{
  "hidden_size": 128,
  "rope_theta": 1000000.0,
  "qk_norm": true,
  "tie_word_embeddings": false
}
Below are experts of layer 2 (counted from 0) of a mixture-of-experts language model. Rows are named router (the router's row for the expert), gate (a neuron's input weights, with its number), up (a neuron's input weights, with its number) and show model dimensions 0-127. Each number is 128 + 32 x the weight over its row's rms, rounded and kept within 0 to 255. Numbers have three digits each.
After each expert's rows: a language model's description of what the expert responds to. This comes from a sample of Wikipedia text that the model never trained on.

# expert 29
router:096141162112208099165130184183145107110176126117104109160151102130098143089129160131136115128120116130154101114149138155156149136120093160163155212141084160103156145135119110113102208160111129125115128124152125100108118203090169137140117158169085113143177171109072152156155173095179097130103117134143150145127124099168245145154101078090089153102158063156115140139126072136120189156151
gate0:140126125145110199117154125081185164122098135102109143100127117156125094099141126143079129156125119099146169138099129098110143141163079097136115124134151144124170113115070092083114163168171109139123147198140182107175136080154161176109063171113153083161102137150133113151134166065092174076090147129180182120102159065152097097172124109127086096136103151148107169092130124018094162116161
up0:147140117062118168155130115092158094158086151094115117111146112139143119116120124139075160131098169099169109234135187066090150190163109132072138136155099110136123082151067063094133109088161128120123111139099148096136124094160106174139146130119106214103129155180192163175091105121118128103186095098126137147119106137150193126089187183156136139135078132151123129144173142085131149108123
gate1:118122096183169130148158082170103174095188175127179085114137054143142156142125092131073118090139088187099169132129135124198151065218153158120179110074114110107141112084207086124135090069145112126097150154115113141123109103130174121149124074127124135112074158149078141125142126133145117081115133111092129174111138114131110116138106114092128089162162108075140162153093102204116139127135
up1:123091107147099140147119111154144096130126135128172153138171143131120184161107110091110159064121071119114170035105148144154148147181109134143177077137086165134116092170185120108146086074162144112137101138119151127198165163161188114134117115141106137112129153072123112114119085113130109031100141141085134155142079174125018117138097107152108076132144125125115104104121068120143078101157
gate2:182117082086119102096117115117090131117165088095124127133127149144106121116145127153146168160167160146140153146083070121076094091100082131037076163130100141081084147125066129074109108129134116155067089182166097143059123147075071158119103138147089147120049114147194144100124125084136098095139136118108097152136095028143169172149178154165105140118134143127120129141150143141121118099117
up2:090111141148149148053125183155158218152148204097132122222099148149156152141130102158143124105097161140111150181162163107130134116168132110086153107146099096179182079150129121145111149135125105115111069082147100150153126199087115117151135113096145145175087153143129222136178077105129131109100115082170114101100107140148146117135162171089125155146135154123099067116152140172111165100117
It responds to: First pieces of longer lowercase words split into subwords, like ent, el, cre, ref, necess, san, continu, e.g. enthusiasm, sanitation, continuous.

# expert 46
router:057136155104200087129121140179144101116167155110120094142089130112102096130164125119155115151170113128148098148161201130159128129098051108118161207114058192171148112089115094111130117161085161113104125135145161131124116160083154154158117168140103136160149158106076146106174115078181146101157100144134132126109145098151225131142143066160129127095120073143066169099118128169109153119159
gate0:147097118107133106109124128153193106130124089112087160103165127148107097127128186124128111141134133129112137055063147136117118137100095143172141147113157146116101134163173116153108175120186108061136097158132077191179160227086119105084134137154082030090078139139162164174146194123149162052132129136097086120144106105125152159110152137143119138140189125157141078155120140158166151141107
up0:145158097158091074114122089149095134140114171130119112113123124098074061094088155225094128146146140158098086127140150085178189104099090123102107135089125129164118153107151167101139099085174135142153155127114094134182157064125147181119159170113089123094129121038094141157155064130126041114117145093127126155161127077150151125132115139142097095164127183137114196099117117148132129081088
gate1:134157128095119151131144083125154115140107102131173128105140129164106143137108179088135151142136071146165165145158107136104033143074101114082172065069164136159143138106049111094096104187181102109085145140174108111145164071083133191096133056138116150181137105092143101082167100095173125134147122143106142130117083158137090154066119114143118141068102103147156115133111114119180125187142
up1:164135061124112121153139185147137148109117097128136086128102171127081192155096169116066112148102154125128107140079074181185113112087163084165142105165138129106177106142114114071082115096089130136105092141143139126149101139140135128113122080162147179130101121147181130113109124219158120137105222131144144083088134083170157174098158143129134115123128167160123170131141174059058149091154
gate2:089150072113115118184133198112125067102153088157084111161082146176140133120122125113068107182088152114206130185158090056141103139186183132115123114115143131054140131166128105059156140157190102125121119164151151127148114121140119136129126107140130143129117115111184121174133121182123085160143095125121132160162061128123154113112103087142137096148037142139105162153136107155117196150091
up2:067100116133125114150117172105126120134130050159178098117135151115121150138124149106139132123170105118163092079127154050190085137116114127169150145140112142150109180125169090128138132184134104126127114169108150139180168162122106160167138069140128136153172100122198127131159147150128189111201127097124081145120092105086072089161153094161199104181078134132146118218182089147154141137153
It responds to: Short syllables at the start of names and words after a capital letter, in sports and racing tables, such as Law(son), Gib(son), ab, ap, ig, Bob.

# expert 0
router:138132136114159150128128149174163139098200093117095127152109084131139120085163137136110119144172088188134133146119111121194159117119101047174110160142124231080150100136070101111149170155103151110130080121149120116120132140104166163084109137132129137155134161133039167168185120095157144175176123153124165109176122134161181149127105147085112122099117073169026125115095136136115150141125
gate0:154175124107129099102087179079078112101148151083136138157085168108156149097121071139035142122162054140073162218085090128130179125151130116097122104173179108136124118085139128142112137138137128099135123128170172112174160118134125178157141125069204136108166131150160130137148133122125088105169125123125076117141141149136123133145159117112081107155116171172143170104127046061140076107133
up0:159159135188119141180133106147113133141132108177074153083118131179132107066176086131135130163107131052134137104094166045087134115148119113128141127092115155080097136076186155131089138106164162113146104064141081122098066161175113151151095105113098088109115118134106123130151140118133121138121172153167162090140092098185153074072157152138208157107175143159100148143177123141119136056128
gate1:147133113135159141090164135097127111137203113166085147159095149132155194116168099104192122150161093101122174176085158139106127107112128121111138151106138141184083135172088137122146140137151055119112078121100118126170116153121105176158132109140143149112106096130145075132250113142173107112166156088122094078099159113088124110101208154040143114115081126132143095162093088108147144106159
up1:163128156174097145116165051115137127146135119202107193158135074126129210124118127112108145138198056140085124160097132129123139078164106081133131163013136132118099109189088169132136146121163156117144116140086170114136134133104120145149102129151154124111093150155174109178154091111144068121202157107090158149150109119083122117128168168085105114112095096145142091106133157120177148158132
gate2:071155126173147096115171146147099124163131151133098101167175128099069067129139156137177109147096158184165054106129093208139124134065118119107105125058108138125140177095143133129120191161076096075126135106149106106118112181119078109126145084163075141112157135121118125038154147151147192096137143075148129126168157119102123138123111088088128160065106120161150111153138097170097143153103
up2:157109097120121170131123105115161094113142114123128138090098125144116190135170109178102126079162131085122157133102142055127107165141107153175171147189120085117117076141081077070115052082104120184147126163163124099106130092120166155115093158078188101143135144167134130166148158141162102178094145143110118139041119117149097123161175188124095115228142162099116138127172140122126121080129
It responds to: Possessive and subject pronouns and possessive 's in biographical or narrative prose, such as his, their, her, she, Chiang Mai's.

# expert 52
router:116125158076181113135160163179151143136118140127131078139103100147157109158170168131131101193203093118154113128097186116144121134102075129193144163114075226151144126101092130133071131167123153096113099124142162102156136139083161172154150195141096152168117135136089149146177119117126175110127156129125163098092106090157252115128138104116121123095123092089081141149116126132098132105173
gate0:126125056087124110144163127132077162131151133133135187065165157148138120117145145075130094139141189137073152080123155088120153057100120126093108113112138124075125077121160148139139141116196101114110121159112133121092052116131142137117088152164107129106068140165139208157087103192123160116136170058098130125169086073158095105156143147151154149179095165152108114108171154103100096090080
up0:123158173129109130146107111126200141162111164200181139117138071182057107133123156088212150081085139146130158080118164143101107115165123159110107115162143085137155150112098129114106156178130103095133144134112097154055106186147150156123111085130165136139199085164065101122145104140096151131160122109137171119115130149138092095113111171138157176072118068209125069116123126153160136142116
gate1:129137155092085137129177113087113169157153168145157159125154114144063063112116146124118165098130075115081164093156146156126158113102120129121131106173035111084133107116098155091132135120208111149120122172144125129126074089112129106036191159109139170143126067103192160125101106134106144084093107114067117145082160166133093124114121139071116075108153138119041103102120103120138126104113
up1:204072171144135114166167173079107118121152074106116149195068106152145151144161119062068091126139132115095117153106144130103111155143140142135117123122127094093117168139147138156113111158138070131164101116094117135179110106114133213096110082143119144152042052159140126152165087149130141131071147137139108083071137145113072096113140125065124060100111086087094117145135086138140149108100
gate2:139171151212117130083088172098198132151113116138085199097083122147143043127117136102162164148081136143107128119108153109184179125146159150122150097128112122079180176144119158140138140119090131088165166113152114082152149111134095215137123181135138093098114134140168109137124103160163174185130089164177135103126113142140092079078072086108169110089156143137125137066148137077125130133106
up2:141185136121130176178160095152048110111118150072079109141115086118163174119148111135097132087128113091055128135103095121043112160116135095119139105135181150122152155137216148128183103098179114133130112126172105095132114096165153134104102120103184180152091100167117155173128114149089114118120135207171140093155118096140103158163158101112144124133129168122077095080104110126085147048132
It responds to: Middle and final syllables of personal names, especially Slavic ones, and of agent nouns, such as ov, kov, rov, er, or in Kulikov, Snooker, scorer.

# expert 37
router:084177169114173077140123135180175099116164147133098116114080079166140120117092112155139126149157100193156135127179137155134148101137071139099207178112119196134173099102105080091119157127084099095128120103139122138086111148047181145132113196145141104117127138111068176110138208089188143119119137130142124153136100138161165170126115113064100165105150128096076136119113098183129149127121
gate0:161142179103120155079130117096164134139150128127146103125168085129194098113144112152103134089095122147149145058130095107094077066148075105119145175106143140180134161121161100199069123145170121115123152144155072179124179110095133172108077152105180103146122195129137138112138118122209161067088100096130188119130110106125080170094173170091061149137134135126155126141158067132128151123125
up0:171138136170118138135161190119143091145125110125080082106131199153199102140149107109086130157071172136111120124099096141110096095142111103118204113172138120132121160168169110108080099117137139103163148133162152161122160131133099132115069168129214116110102149122118141137118123142153174103081122155131176123113123111174136169056142194102037167090164134164144133091171126073128101068161
gate1:112148100124116164118136079145083141152094152102130143115177175151128144148116138148120152116116210169115172116117147090138087130172143143117097139201140153070063117137130159136139116108127177156121181137108189085177099110150136117127114186119138105121097126108088102151124092052199154164125221141118150152094130146173159076102095156149139117065144126136109139134112155081117144039182
up1:138124086150112169110133117075151139121135151129164119149192201115092084133165108158157059086132161138117158145170114164147184123142104118115137078106227132131110094159141128166104145118106069145192094154129156091166117141114120121163088090157120087130110166134143117124125098106112113147052071162149088183101175145120128159100126143073122062143159046098107138078147084114135109135101
gate2:160063108131086168168109137128116164112143146138131152115138145129167165088159110112101129113191123099165153098112131148064109115120134151161184126222059160115024103123105148103171105140084116114122123063136097187130139163090143125096102136143149110180076080146143107129184114112132123098138170171142154116098133135101106099099133125142059151144077138138031111101139114118138119074131
up2:143154110188134150174102117126118074114109120094140116145112126107133151076125114065140134108133114103098153080097101118099181166112080151127143105173076135035113100103128068065141097156083092090091128090151140138153195088123152133133098083145162146121102041156070052132091134134117105069145067158096138100130168131112127155087147118122108097161108058092138157159122136159137146130117
It responds to: Measurement units and technical or media words, such as km, mm, miles, radio, aircraft, FM, with suffixes like -ian and -based.

# expert 7
router:112174203126206138164228121183189108163169135091130154146116106124117159161128116139123135164188141129153163137155138155174135146127105123130157169142066163154205116096123091114167158134117086129156114108143115143138131156074135151089121211140114122196126132123115158130190132114154202098107082119175149117109122121146178127088094114148107100097120129118095111119105087138071174103140
gate0:093052116098079135098046174166187082097132126084113133143141166120153170149131177138061122155096097167142188171092115119145097098135134172069130145138155192119140096136123142152094112117108122088071078175151151071127126107125152135150086169108180114062071175114122155182142126109171070161149152143122145146074112109132138176120148172087117113143144150151146138161170116125125115138127
up0:124145128149143144171121097157124146155062133130187118131112091116089065125118081126087129105195098110122099060110155123093113161137084124140101127146176152150117141101159136146137102199188142124176135105078139125159128155125113155180176160125111157142173094179146141103128111124093122099123114145151130224133049106124159144098181040191138152159118150090158102129195115137145116148178
gate1:138129162209096078143178099162118110121145083113163142170067147058125127132089104105083134148110099098151211130170153085169131115182133147088090141146109134138100125136159072180127094079128142111093081056143097115135123147181139108141113134124154082112092077156065132168145127130085128122096104103103140132099083164141134128114089136100162147074176145153119120176107129102211142158164
up1:117156061064160177137099149076154180166099136133086104084170100196149134138187144140159144115160141132124077120083104163076142162081116119183156124110102114138151128141094187066113147130129128133191166186095183157135102144065079149121132104138084152143138162108160115089152130125173163144135162137165144079164180108123130109113165133135092114184099094127117135122137161159070157099076
gate2:089095138179079155177154147103100140100149098077124144152021120172137148133110106124109084104056146094109121077122130161133139131151146189170134152133131138113148144125123125122123195119114124116164108112114131132095117143159099104109146158187128122128115122133152110145112127144100144136105140200221128103088043119152111081114101181124143074143136082145081112086049188172147136138072
up2:102109134109111096085083128137172090090154136168119106120175124157151123095180099083115134147124063089164134130113162141117122151138109156110134117104124145101117147150062094165076087121132165082073111183138136106119168139148087075119134110107169152077103182108093120133144128141113049204156148078114163143114174126162145182177165139108094171169074082105131137164178100079181094159168
It responds to: Conjunctions joining words or clauses, mostly and, often fused with a preceding comma or word end, plus or, but, while.

# expert 54
router:131129155067193092142189122161140105123108204065103031117134125167198137097179136125153110162153116136114133179122143124156095099102082163155174164132145194141161118091096101089143111165124115093137065143159151119148130143101225172070145150131138141156125159109129155129145096087162133130143144170133141093116114109128209145127126119134093110090111126105120150084102135131090128110188
gate0:116168126167160095197123145134146153068124143082084081143182072088157128134160101219094100140156114203091136101149101120134128160109106072153114149145164113051175166114163100135109131106207053132133119150129122124112086112107158101138114173086116115127160094170138087092128121149127134132126087091121136167199090129122099125128099088152126127109098192122145131151142118107072154176161
up0:173077115100129166096074184119150139136152099150142136135066163137156065154090094065142156132132161084167133125135178111131118109162140195152132136100168191196141109107168146103138123089068147140146136130148153086117121093166083152144116124129139116150117191134125189131135093123143141111140203155132135107133105148160148156119103149164080143157221073131106123047096112119173157076122
gate1:118070125114096156145175135108120102128145130072109127135119137175130149148154064139136087127139123149130138155144112166138092118151149127063111170133123117102171096158119080118065138191160101127177095147136193115145155077134129130113123101128093119091089117076157094082138166150108114109129140184193074138046088121171130158110142194102096117168113207108126047105104073125140073161147
up1:161123146160119122171063110137149107133121104172163127123106111092115083084072129114112117208081156085117141079142115038152167105122141148188151084110126135145161137114112142122155146077114155115042144118128080165112127118145115192183185175111159142137177129193125209176104116118143152165120106101112161080162151149092139089122143070157137146121164101172141143117134131108088129085149
gate2:114122111189144162133184119073130116130139168076144073141129156117173119097127156119096119141116080157102132117123117097147179099135093103127111113140104127100173154083111115127158094146158067118077156123118097182092137075170200092096164143069199084124103144119094024109177120127163096143144102100092151175091142126162086121148104176143151108136073134141114120193158158162100160132088
up2:110114198116103061144134195150130128122129124118093111154159071172041144144162136095163116150073144151065137138103070113078107123122133125119132140119168105117127097156152165126120148148130067197082109163120113140111116142148095170138152109136165222105119156135153084102157116076106120154174095150114072090102173093095120111100156072090171157105147162101121091102098167131115140066151
It responds to: Single letters and short fragments inside names, words or years, such as b, g, oph, olog, and the last digits of years.

# expert 33
router:079164135090187090155145127190131128173134180099112068125123131124126124076159145139169092176143142114101133132135146147158162102117108167150159218167080177127141143160106119184111124167062111112141142145171099116098148152077152151110121132138115105152142174134108141156187122107142108152131103111159183097099133074136241163120162071109106123060133140116077165111124137126061130148121
gate0:132162136117116097094155111096119127147116073046117129156155121129113084123118133111105150156201124104114097086116133098150091161180110164135083138129056136148134088148080165095074124140172165099116142170141175184104104112167138156107172160118134117123092140161119117137172107057131132150149067073052154133093091177124050142111137112129162092158163138053145171142165094148126157109088
up0:096068124107116097148125070099160113104132141124101090145077080127165153110133118119133044157120092154095148093109109157156118142166127147161104184158132091156129201129125179108112158118118158136117104131097148144110145114106096150185103137182177074127132128225208101090169083121153066117104146103184081079087077098123105140122141116110166130142162171115089185116150129150158132165141
gate1:072159124073106151046149170080169134156131077157144156080110200098072094150136112095100118154215132135157081144157154188166111125122111128126135156110160184098135104163152182130170116103101174159137127142117107171189134105109150139110201151108134124122125137153115150123104145132174125124091103106140118150191124115165156123129098170074117081112131155099040124138146181112134082107134
up1:122096132094157201154160087177131142104100116149179140083088125117144061138140076161138113168092159102168121101130115119128144094111113117173130178103161185129104137129074123167136112136121160160145138099107110152088188101164103108104096130128081083089144122130096083139072165159134117129124094224166112083139144117142232145151100131136192112087113140131069094120119172155151072136105
gate2:123111138144102086101100126098072141118098067119119149106132142133113152156141126108121054162202095102203140063170130125152163056136103130117095125051089116201169102108169125141154136138164100105138127148099123155163129075123090172118128214127075045127131088129187176129138098140144087093131105139132171161092106093145108152151121116142173113150114120114133087108146123166176150135168
up2:109063126188139139106133126144128127130115106092129076103143175108180107123161120098154097109147119100103110147098177109136123144158120164096149113146129131052114168155129133118133143147105120163159136171151142114214097101112076188144117065111094118128091066184163159148159071067144068129113116080111168128103188080081073131158135111095106111177119135073166169110126111192125072143149
It responds to: First pieces of capitalized words and names, such as Re, Mon, Par, Bar, Car, Pro, as in Monuments, Monarchy.

# expert 45
router:103161142110188109151159133115102126111133197088124084079105110175120134112151120156152122196163105109096097160156127124157139119128098127116133183123055194132156104084134136071124092166128155106133112103170123119146125140089225147101134179100109117137163169077107125151142154089162129145140115145173133143135109060147225101135115082121064136065120080077134167119119106164102146122173
gate0:168104129129158099213087105095114099144125141065126124109131105158143155091122150105124111123075133133135167104090113059113063181131124159130132127132152120133138108165147114070152172188145158132192139178143120131132124123161148080066065085138069068103169063154163105142156101095100070140131110170111067142094140107136076125142170074101128096133192106131105091131125119122151106182111
up0:111101094084126097155131094080137095126104094141118159058173129138199109095099125096158102089095140161172134107124117104175087111196103121092138114056145141095140158135155105127184104137131104096120169141149100133123154134209175118117122141111116145113126143145154101217131128160143058076144091074093175151153137154144114125127130103169188160184168192157177142106142127072100163129134
gate1:126156197037094144114155126139117152136140128091134087198114120081079158143131164129083117071144098192150093148113106112117149067149123100181125090102186124122136148089109136120108131168184129128112142122133148152073083110095163178142168110126120148198092182113087102149137118190128133144156160185093069117131156090128078138135096108088075084143105192108133093159147097125109113141151
up1:080127098169102130094108037192146117113136083126165129164093161114135128113143194062163061131140181123165101098123175133184142171136075202078186149114113136122113132161059121124115145154084102130117187144113113106114126155175095072136118138156118159122174146116144121103136093110128118103126103138109152156067109120104205098134091133165176093108150106120117160172142113109147132183092
gate2:082118153133148082078173172119142094156115142106107075124090158118179165080132152064176104144126109088181099119134178153137144169042051068093100114117102108143155118086160100158131114129146155155148126143084084123169157114148156109145174057093084082140084084114100163088137143122097153154132125146152103100071167140144098146150077128080182078124105100116104132119137127178138117113094
up2:173127098155088112175138111080132139139097143137128136171142159119143154104098174175084166177139138136149131161099138178159115130148129073119177148090127133108198130097148118112102128129163146108120124128139153109086192123151211118089110122105172100156080169094150207158059133155126086102159127131036149153175118124157130171134174118136132168055151083087122080116114158136079176157141
It responds to: Short inner pieces of words and names, such as ub, ob, en, em, d, b, as in rubble, dub, Mizdow.

# expert 47
router:126161155150168095121164162147161115059145156097143150125099146141138132095167143110110096174170114162119099126166136113159112155138055133097137150096105173155157116127104107093112123199090155066191059135119111085111082157106186120119119161128132116131152138117081180097155230131108132110120151146140151165083173153103237158136102171109105144128162154127092158102121089100084154126134
gate0:130124106162143128159117131145170191151143115174125114080068155173129113123165101079214131109197109181124164078146157183167141098117095138125131146134122120095214085086135076126201144135100072131150090130072171106129124143118123134106158150121182122111158091159121163101113105159099139167110066107125125094147143111130093139108149102166102159121110099122112211111131170188152121145071
up0:149022139161109109117123154142161134132110105062091116113090144099131148016149164079117154150159206122153111156121108170117076202142117057101152121144126146116110100147121067103170111085086085102157129125145158127125141114151133128110114129142145161175091122125094134136118158112075140140094113120124075095064134152118095173067121141112123072147156101090117098067129145141157163159127
gate1:141145135084127168145111117134114116123138112108165101104106172125152149144154123126126143173163086113098104057144066159159123098121157181131087113081138126134157130090103166124077150140153129107095153124167126146071052109086199124108129205100141104135132124119134124122165137155083167171159103154089101197104074157123072184137180056187080145126104083169143106153091114163193123118124
up1:102149159142139130095113113127136109065138173149138097149181129093139137151079117174132155133062113232134102156130104165103120119116147114101176122102189095102136217153085127157104151168134118124157149151143043139043095102116126126142135140121117097142169124104098152098123141196125146131151092151120120160137140144116130136159088112144073116150138131177206123113104077138150091228130
gate2:104097114170156131071093123147159077098185084192153100163103113084047105142070134138091070132104098153115144099117147107095136095108123129091133148079146138124100094133093143087133132150134113073195106110142098221175127119103101125157127143098090146138160145097122154098104103127154084112166140119092140151140129110100125074147152084106109042186138104159167153129115103083119071157071
up2:119139175162138095116112162143119096073116131131064135097148136129107056119146155110178139115106196085122101145134180122136082130133154172094172138163138116117117169155070112083093145184064125085118113146074044089073131107157129110113085142196136166117149105117191105132187112127125193103182144084074138112092150123131144176109092150145155171096122124177118081145143107119122128099104
It responds to: Lone capital letters beginning paragraphs or acronyms and codes, e.g. Y in Yakshagana, M in Map, WIOA, IGFBP.

# expert 59
router:135191162121184126146192122193182101136191126092138094139108092180105110136156135064123126150152125175163139133130154116133118136147082131133144154142106184147138118182087100093146159165059103097145097133138134129085132151043135148098099147142095149185092165102136149182177119102109131132089118086164181144120165097141194124132122095122061126085131111153099159042111110110094126110102
gate0:122161126210152105189156134096096189105098063079166142156069141175197120156165116092095145145105158146163142091127198075139151103113118150127074149124104123114117119061068107132074102104160151119146094150134101174155147116158111156131144148114130122045057131194125129144112077162140100109114115165121110153118159093169152096083125122129136167087139145097125105104143154111143143076160
up0:125077111099173153142087175159157144093120142145100162086165174127149122125114177105160098123149088167145076122137158178136102165137116175134134112116181129139082144154107154184126135211127154133145143099097099155126147116104101097133175114180098077131129101150161097088178083123132145052119217101135095137150092143061120070128122104143138134134158085157124192184126168195146148167110
gate1:095138146124141085077124119144136095106174100130122061161123058098050169106131136142126160136139148139169101152135114186138180113121140147095151116107166107135146144103142088154189212163133142137186129092112102114103112127044124103090124091081129093143124106125087168083101137145113173188123130130114138146105084178159103131184095099048137076163098151123137154146121132153179133203131
up1:107144165166139143084124149170071089122153134126164117162105108091082116112116170129125143137133129176102149177146039190163197083131159156145103130119149130100118178102141101142178201121133173142112120141108126149126069104106133111060139099155122063114073145160109104096131194162150152186128153140085118106120126132136096152166082110055094094138140163139152163137079134135194104185119
gate2:148108136184113156169147063140129178132148089095140125120053060183149103119113075110121109166127127114116141018154187101127108146155095105115139112128112169139111120124196104156047114116160161108169098153169141148122174108155135108161104168130122134136088147149101129189087163131085159111140110088188146100116124129144108085086123087136078165140170142097176110094127152121101062114106
up2:081181107100107055086076192074116102094124179182121153118144169111062135153151169139074143095161175132161080163134118144132175091127155117137130161118147095110158170112062130154202139151111079145148157154111129142096052136104117107099152078104153121135129128123151115073133114178161103180131142167124115148110158173123126131144129144106206094164114099090124136155163095102150186155135
It responds to: The word "of" and words ending in it, after nouns like number, regime, ministry, type, e.g. "fit of rage", "Ministry of".

# expert 63
router:081177179109183129113145114157165110132179123130136046145094166138106159115148074116142106170144125174158119181158138155194176139123078111152132156102105183068153072120161079092108142153145111095140066113136182138136089163088165148071111150118128172131131092099080130136162119085131110138137100133104156127101090073184174179131172174097132126063104134125099125069144101121121155129134
gate0:164129113112123108091136100119089138047148131168103120064163139108113110132140123120130074162154106148127071111083139068100089207055120117106118133118101124103103138118138170081111111125133183118117088133136118148154107109143087135153138109124079162086156096141177156106153121007135073116118184113122170061105123077151119126103120111185106124091145110130077092138192177114167155127123
up0:120146131179133151145136134140198125196083124116160146155102071155132151124104172114180170135120161129108174106149118173163165076220126159169134117114127087137117118132102094185104141143131098155144164123108100117116166117146172130113106131122144069147074155108097079168116107244129194136122086139112110158125138169091140125177164114074170132159102127138181132121072094166100084134135
gate1:048085117142179115115134175184170099092147171112125152097134120157133162092113121105117104123139179188162133144222084191178159120102131153129074114123110094085151098145153151114138133093095112121140081107183114097090069139086169148094103096116159118179078111102121168105093154126097110114056109143109149139084130123145088186171091156047120105143087121103118136135142150115118126150149
up1:189172132093103142151156111106122113099145118120119109108117137134175057131165167109137147125127070090048164144089148092077072082156098155123173167133179185165114174134084151122139166161119136108122139126112152142137226093136101137163166175174124114078162175187094114135174097125171167159191127092177119081154169136130167123080162127144119170115148123163136150142125132144123138091126
gate2:072156129154164110158079127127156117103131133159135109121113140184110144073127107144131115084096115162199127105186140141155115143132137146111099114151102129120135117156142081167090101109128130171183100103114138107094118086122222150064119107082169115095125132104104128191124090138128121128098069133118171126161086166156081191184117154121083116190112153031169122123121106054144094175104
up2:112159081133137094110087142139167107119146169204110055114150122132127123138103101205139128136117208150108122124202088154180155071122120153182105126118103066118136124158170141162118141081079154137160103075155147085104122124112171121138083112145149092095130123116090205146090141114175080137116149129101164111149087169163128121154124202132136170192117148089125144117201129106158142113138
It responds to: Forms of be after subjects or relative pronouns, such as was, is, were, to be, which was, It is.

# expert 13
router:071160170140177102121153149204143139087131167086146109109088117149133137128162126120164119165160108110129134160179180132165128080110089153147162219141063200158121114110099152134122152090125185086128111102163165116162131147093166139116089165152126165115140119117065211163131149105167153102153159138138141088144140125149215179116139128100097140101140099129080110098125095127077172107157
gate0:105099157136137134073132113119104105113121132085089158155164128083157162109136145078134138098188058124141162175115132082140085117153094146154082192120138162106117171148152117145120094162175085206128148101146166134141127105095132157100108114135164139158091096118167101093154079092125097131141110125162121155116088147140025150150100127046094140072059173139127152146138138129162089088200
up0:123152144124062127137129119163138161141115135162159103116125101083148180119113083088143136163086111178157139136112117179198189117162169137198164112120119107125158160168150105185076125155141121134166131133158176134142162143156159076112172171113145148120119195132083104116090148136169153160141150131153169126205108083154111151091097078120072161168108147185117155115098072096187080143170
gate1:102063088143080145184151104123120107079128129093102131110138125139146129118153172108141100165143142093136115148097168111078155115168138138135167142145161134151109162088076081092206120111142076126157153151115180071124112116124103167149180154082164107135142130213117137156110139130147133094059060126117134136114141139112117136066129167042100149084162052062082098142165119096139163125111
up1:083068158126136112137119139108104088176091103140123144081137148171129113096181113116082118122096139143136109105193105193145095177131088038123078070138176149095181077156118124135149091167128129146109091172123100149114187146105176127116205102123149118154149091083114132121087140068139164147165142156125111150089158137130074076152117129114138150127101165111152082143130196115177100070143
gate2:143100115062135113137128115117119155096126121071103093158145125114189164112109153138083095134114104109134091139157045122159088103180095163076118091163151145147111048167184132088156109151104124103126146128207079131147142209126108120106120122120126127123117194126093146121139169119103104195131072153120108160170169184157150109120087133083106111116131157085122157073044136150160136133086
up2:168119133182139091140092078150155128146147126125167161121110099193158131112079132130099136150116126173156150123131090117150147138047186082122128136126131087117125152148196115183163125097170172094154124111165136169125178109080125110135120124105114058080158097083148117100065138161164088049091068160099155118101129173129154130122080136181128155146138129100087095103104090148191105193123
It responds to: Inner pieces of proper names and rarer words after a capital initial, such as H-am, D-orm-ston, C-art-oon, often in taxonomy pages.

# expert 17
router:100158121080168108177130120151194128114151165097146090096127133159186143119082140093165059163168139174106148173145106150158125104165100156120180144129067207141154114183137086163133123154088098095160132134162153109084116179107167153124115143138114109105130161120072178185146144093155131112143102163124135147121142116154242145096125119128086127101165137100069135147103060125095143134160
gate0:135153122153098185124124081104120123117092096107157147123082129191102131100141150084120062108130120091127145141128110124154118129110106166161122103151151117162109158127145093102175141153102095102152089132118162137122121017131135155147118214125134071172091107197165156095178115158134082153062120105096138103079105145130097109057133172077126186169094125110135147090114136120180191124070
up0:178182110119151150143184105134058154123108177230133089137111120147066100125133146168122087174101140101148180123143141167176118123118142085110099107098144157101152055110151140145171143127091148129110133116130180161104088138145140105116179089163149129110151190115135168099134175114156112174132129076106136137086075126145160066110104185147147140108083132119164110107125106179147197122058
gate1:069158114108136105103144143102135144118124176116162129111104058105065130107152142144092144182179149114158150123175128148119208111097118090143077149135044126151141108129121114138150126092110191118095100123180132178162104150095142084150147092133138079145151113129091201098103090112131120114076071108136107139113060147106137173084150188090068181132157120075151192118150102138134095158143
up1:116152070105141106134143101126107077154128094169113173124125129083112128051133121169170101160181119119135136111113114082130193135086098126121125135129116134108142109164122132200149126096100123145059093106128140128183113154119165089142160163144125154112099093118088132104255080129103168085108079118096130131135077079095140173089184099117124172107088119102143137113202109102102081143179
gate2:129142118130121166198154137126066110165148093129193107147136118160115069123124088146148117061148148123120125126099126117064051114175136184105107090135128121042092107137081105094129130121201108173046143144177088124151140125159178138115088114131082111100140095153194069131120136105165095138135160117103097138135118149113133145082128113148193171161138141154132128162110177124069118086160
up2:144138154171135127039120164093148087111141121150099211169104126067113176159131158152105156096190109095147158142106087060139132090095151161113109124165118148158083180127142108123152147160144113081122065087125110136181151074102131167140111112151128128140052094139144098128162123133123099105113133087113146051108135106107064117101143173078095105173080163158088128113124109170114179097107
It responds to: Single capital letters or short capitalized pieces beginning proper names mid-sentence, e.g. E in Eiffel, Eastern, Ro in Rochdale, Ug in Uganda.